config.yaml
d_expert: 128
d_shared_expert: 128
balance_loss: 0.00262
lr_router: 0.00187
norm: "rmsnorm"
rope_base: 100000.0
rope_fraction: 1.0
tie_embeddings: false
parallel_block: false
init: "normal"
lr: 0.00776
schedule: "wsd"
decay_fraction: 1.0
final_lr_fraction: 0.1
dataset: "wikipedia_en"
Below are experts of layer 3 (counted from 0) of a mixture-of-experts language model. Rows are named router (the router's row for the expert) and show model dimensions 0-159. Each number is 128 + 32 x the weight over its row's rms, rounded and kept within 0 to 255. Numbers have three digits each.
After each expert's rows: "comes after" lists some tokens at least twice as common just before its tokens as in all text; "raises" lists some tokens whose logits its average output raises strongly, later layers aside. This comes from a sample of Wikipedia text that the model never trained on. Tokens count by the router's weight.

# expert 11
router:145143127130129128112103101149115098134117157116093182151147136106114115168097096094113048099100128114138090168152160152141121145089165128075155167066083040110091165197168143146136147128141142161144131163123112143132106147165179048082174103113147160110120086130125140066112145082113119110043146093155092183094152150150156084060091127140161121125104126170093174130078153153182105122086099116105102125087113089103098080091099085132135159099097200103152111129117095113164171170103124
comes after: " the", " and", " of", " with", " for", " a"
raises: "ty", ",", "-e", " of", " more"

# expert 41
router:125163107140146210108124133113095098077118185145196131132144110093239124106079176087088098120100116074091083150163145166170102123112134187093184193163122103149160130140120113086114127144113125146140186148116082161149130178155147092125127152143188070091100104142118143137086082075090144168091157092195067151099110115125111115081109120147139128097168131168106130088127141124117111035098109145085121087136125110142146107161145077161157127102121121108109138103103130081160156128126111
comes after: "-", "\n\n", " •", "|", ":", "Personal"
raises: "ér", ":", "ece", ".e"

# expert 60
router:155135152154100141126063092149179119090171145163111160122132112136102105114133121103133094137105103125091105189159152163159103137114127156092149170107125113132167135195127111113144113198096140137140131191052109161138149176151118111092156153112162130124109071093133139120118119056109067164159114065146089164112133122134170053137126122228132095103131133175131174119129160139110025132094078155073117116166113130132137136124118110132200126072081161098109179173122116099124137164127065
comes after: "1", "2", "3", "4", "5", "6"
raises: "ions", "ides", "ion", "000", " concluded", "inc"

# expert 40
router:117167138156141094107065113122148133120120196179082131140160131133139077099104111122093122120101107080120103140132200171175087124114115143069194210094116122141136182139087084168129095120092144143174153177099096134085144121144157073093214109120131108073109122048142184090132114086142107165145112071132113112127125149110156107088127140142121124125086159170134143133134155129125107150078134134054132150153097115094164098131134099117192117075079163121112144103087220118133122107148089
comes after: " |", "|", ";", "°N", "″N", ":"
raises: ").\n\n", ").", "),", "\".", "\".\n\n", ".\n\n"

# expert 31
router:148120104140100097145103128135086124112139141145180163094172153092147106136090193110126120100138105110110087157209137142138075159143129164104158167120096079137114126120132142153099056128118140153180121190110103176167118154176114070120169135170139111070099146135133196087125150065115123142077171145146097159124143096113178105046165104148133140136112155177114143147086162134176053114097156123103057108113133122095127149106162122136204181145065143112150118187055133122120117168127137
comes after: "201", "200", "202", "199", "198", "197"
raises: ",", " and", "er", "s", ";", "\n"

# expert 25
router:126117115145085108148132097123142089117107130121105144135150144071099135124139148116141118099132108082109116160208132148164095136119088169049182119079110088127085152113147136134121100139142160136141177187076081155118148206162138100077151118116140097027137096132136154074104086113096145166073129086123075146117095128078166099077091137129138136131091155189114188159065122120187059126090106132140071114134101118089118091147097080143148162145072174075105149127085134127140124154125096
comes after: " ", "–", " (", "-", "/", " $"
raises: ",", "s", "th", " other", " recent", "-"

# expert 35
router:142140142095116163117133026121179149120154193174114172168190115076108101126113160137100112123136099123130071150114141136124066166159120104111201123117124083126137187114200113166171051175112184129150168146092105116087110162149078112103112134161131107130123109114118132107094113082120157119111155078175080165057090135109098096135102131186135092104110113158099207109103165148139127135096130131083126154133108109103149051149147102162148145130111171098107152177135185154098136141100144
comes after: " the", " in", " on", ":", " In", "In"
raises: " ", " of", " that", "'s", "-H", "sen"

# expert 57
router:141118145161162104149113109105142126128100142106115125131209152131145124095142157111116122142130119113101117164132161174184095105065173176123192160059097078104122110083102131120088074134085152137129182225090149187099150154211117110116179133111124064093092122085182167110094110155130103156114133072129143142064124134151100129101111110132144100112103145121120191088131169153176082124063101118089084162167100129086101154140146114135153167105107181177104109150102127122187142151116090
comes after: " |", " (", "|", " Mc", " W", "I"
raises: ",", "I", "\n\n"

# expert 44
router:151127144125094134115123119134170102128144180103142197091131140126144134149086168081073142099113068081132180169176154138132100141121140127098128172119111130148071183158134172147113043162132125146140120156107087114108139188148165126096145119123149088075147084097149107103092146069138131182081155059134096149112092149107133109080139112203137131115092168184093162134134168167103109103120111162060114101112080109042153064152104126102161155115060143141120155115107135134131127193085164
comes after: ",", " in", " January", " March", " June", " October"
raises: "EP", "201", "200", "197", "198", "loan"

# expert 24
router:172132196190145138133117123144094146077170148162137151152144135111159120129113148113130114141110108089146080158136166206141096127065063140102180179084086104153133126119120157158144088153123171124149189165112093121083112123147140139128126120151145139149093086093131131117109076113130149185083095102125113175101150183122115100128093095206206133127118131147109170097119170145123119155054122146069089176181121092116123115153142117199181152101078161117181128177099160080140172166107098
comes after: " |", ";", ":", " ·", "|", " –"
raises: " of", "aking", " ("

# expert 34
router:174141115144069127109121122076135105111132121147102157116146124131154144133132126133133139113097100073136087132149214159153118180115120160058163173098114146163124141076121131107127121191109180160194127162091147187104136175209092108086206147125161124075138140137139135101086126105066065165134112129189094160059129113163166093083119098178111094055142144128132190117118186137149096131077113119063092137138086097096154123177116104097190140124111121149123127143090139131119126124124130
comes after: ")", "0", "1", "2", "3", "4"
raises: " ", "200", "ly", " —"

# expert 32
router:137085136165153144151092096119117128132125152116141144102171153102127111107115200121142125112085100069107149155171157175168031108132146139089148146091114108103066148117159127121066121129094131155214151184100109136088140157171173135101202114151110057078133114119097173132142111141117119162127128102144116181132128136135132079124136178153132157128101148168123181154099108141116094116044091118082093100115110110110145100177110117177178173154080212110154157168102162099141148179095101
comes after: " (", " \"", " the", " U", ":", " The"
raises: ".", "re", "r", "s", "'s", "ap"

# expert 51
router:143129140184155118169138032108192153117131137147153185111131182147139099116105131121135095108136071107123080146154161198179117110084181134094145155128083122145108137143162101178122104148119152156157122212136108139159105124194145143059130111154145090125131070094106126064103155100067113130144113085142107147116144118102121102114073128154158112072105159156120132121097184123126086138081119182075114128165112094128150134159142086152162216160115116127059091129070126106122179142086123
comes after: ".\n\n", " |\n\n", " ", "\n\n", " |\n", "%"
raises: "|", "H", "D", " ", "B", "i"

# expert 2
router:165092195162106181121121123148159102119126125123147140125177155145122121126113187101108071138133082125117144152099162155154130164071164177095176167057097090143121142122112106145108129134102203157145152135114109155152133151199104083125148100158108070062085118097123137095116095103138138191152161146159081136112124108108127070110105123196154123044073172125080154067135186140123106148124120146100071097119124079121125113138128112131152141132116198147087184148077102086179156175148125
comes after: " (", " |", ":", "-", ";", " \""
raises: "ory", "ron", "ore", "aim", "unk", "arm"

# expert 59
router:183095134151093126121068101121108133113121152165178190146190154107100125130114166104083113117082108090101138141149175135178098109123116123090131150118068124121086145113187153126148124198124165153192156147070117110091103131161123107121136085161171061130088123078162178117136128101107087153122160118154136191074159101116142099135116167148160146088140141174127158130116143209133129109084153162115082145080107078071152096193101048166172137135110180146135169110097135106146182152114134
comes after: ",", "-", ":", " of", " \"", " and"
raises: "ip", "-", "ac", "it", "ification", "g"

# expert 48
router:163104151137116138072144099122089098151139153157113135125124130130129104106112137120148081092100130054093120160152179152133140163163140136049177201122096100129129143169138174117118075144101174133181115183079053124096070131193115126149131106142151095142120144105154121098108077111091141150129167085096134145116188165159110088100092150176158093086127152167131202132107151127117103100114076154060050089162154097065088127128123114140173136104088134167121120162109181119142149195124114
comes after: "0", ")", " ", "1", "2", "3"
raises: " ", " —", " -", "\n", " –", " CD"

# expert 7
router:141129119181099153116134052135092067056162161142145140127128166111100050088084157123111115098128099089100107173147151155143099107127130153138190162144092108129118146129189140102152103139103133121176101174075073152152123195188145106082175139144096105101110029101179151122109144098109127160090126129107074191113139143097115107115139179163156141112042159173130152179112156130106108094122114125092113153099126104073097114167111066147194150108099121102118127156109126135177136127124130
comes after: " a", " his", " first", "'s", " an", " this"
raises: " as", " in", " of", ",", " from", "."

# expert 6
router:159106123157104084125154128118140103114118131171140174145105150109126123131101122065104086101139113102115122172127152140119111104102112149073170118086112097134126142178170140143167072161111159152154142162111122176131083217131156123091169065152202112113082121138189125122134092123110150135113161112124086180106153076098129111128104135129195167107088135123055206111098158160168114139094079097092103123145147075095118142132146091115225166066062122112122097127093134095141126152062181
comes after: " to", " he", " was", " and", " He", " were"
raises: " the", " a", " an", " its", " it", " them"

# expert 52
router:202076160131111152111091120134141116135082121118134146134143120073138136139123130124129090098119099056080128146131175168153065124115111197078143193140112098122120160188162124137099119135125209152151101153105041131140126173163126100102116118147153065129081125128172162120121074073116130112072210118139104129127138131076166145083123129192134143141102149172098185139074149170123106131125151102085074126149158089131143125124112112156177169094067148149179174141073074110131146119135128
comes after: " |", "|", ";", ":", "born", "-"
raises: "4", "3", "6", "5", "0", "2"

# expert 9
router:165103121156081145109130053127116123107159156098135147134136138106113085096119178090078099101119119060125094155146155141150121138154118147145223156144137109125099156125238112132140092150125177140158116167086112163077109145194200132064190132166135087092081112154187138111134135103134062173115142046157094182109150147157115107125105116201147115129075136166142143147115183143163116122101115106096122131106099119083104110153138128115179166088100135133135116139068113110140154138137083
comes after: " the", " The", "The", " his", "'s", " this"
raises: ")\n", ")", ")\n\n", " also", " deal", " from"

# expert 1
router:162117135158101139130121136139099085124097134140134178132170119081125112136131151127152113123147136067105111137175149126146093171097098170067206125060115098153149138138119140122115148133147192124141215190102041173107122158163118085111129120164137101102128101103132160048136051094109139179142136095123069126132119149112134105075103116141182134145059150146112175116111182121125114098090103136073071120152140118110117135144119086155172148132041201149147166158060123120158144136111128
comes after: " ", "–", " (", " −", " +", "^{"
raises: "ative", "atives", " important"

# expert 56
router:150136175156125174123140128108096113090142141188112158105125124113082112125045166055164115123130142115129084175179166159154107141083110159130114182165164113129134117182114113150162057145114154156173133144106120210102138167140113092110158066146146098107125081113198144061109091096135175136131136111162084198057127108116104103089092118153166115092083142136079176117114166156137097092120122132094095157133105042107091133140099083104137141114089138131179133140103184120159115140117094
comes after: " was", " is", " were", " and", " been", " be"
raises: " as", " in", " and", " from", " with", "\n"

# expert 50
router:139123150147136122105082079206101106104110143150169150117222115111088094110063130089074082108145100119150074159157104158146068128089140132127124148083087105136093134099177111113151122164123144166119109182077115125114160121164154136092131101191149135083125085112134143122086117089117111152059152077111094214135122117150161097153134126189163112087087158113107199140090133130136100080104112139130094136065041142106139099135140129146147138102090127124095110118119155116085154147213107
comes after: " the", "S", "P", " P", ".", " S"
raises: "me", ".", "e"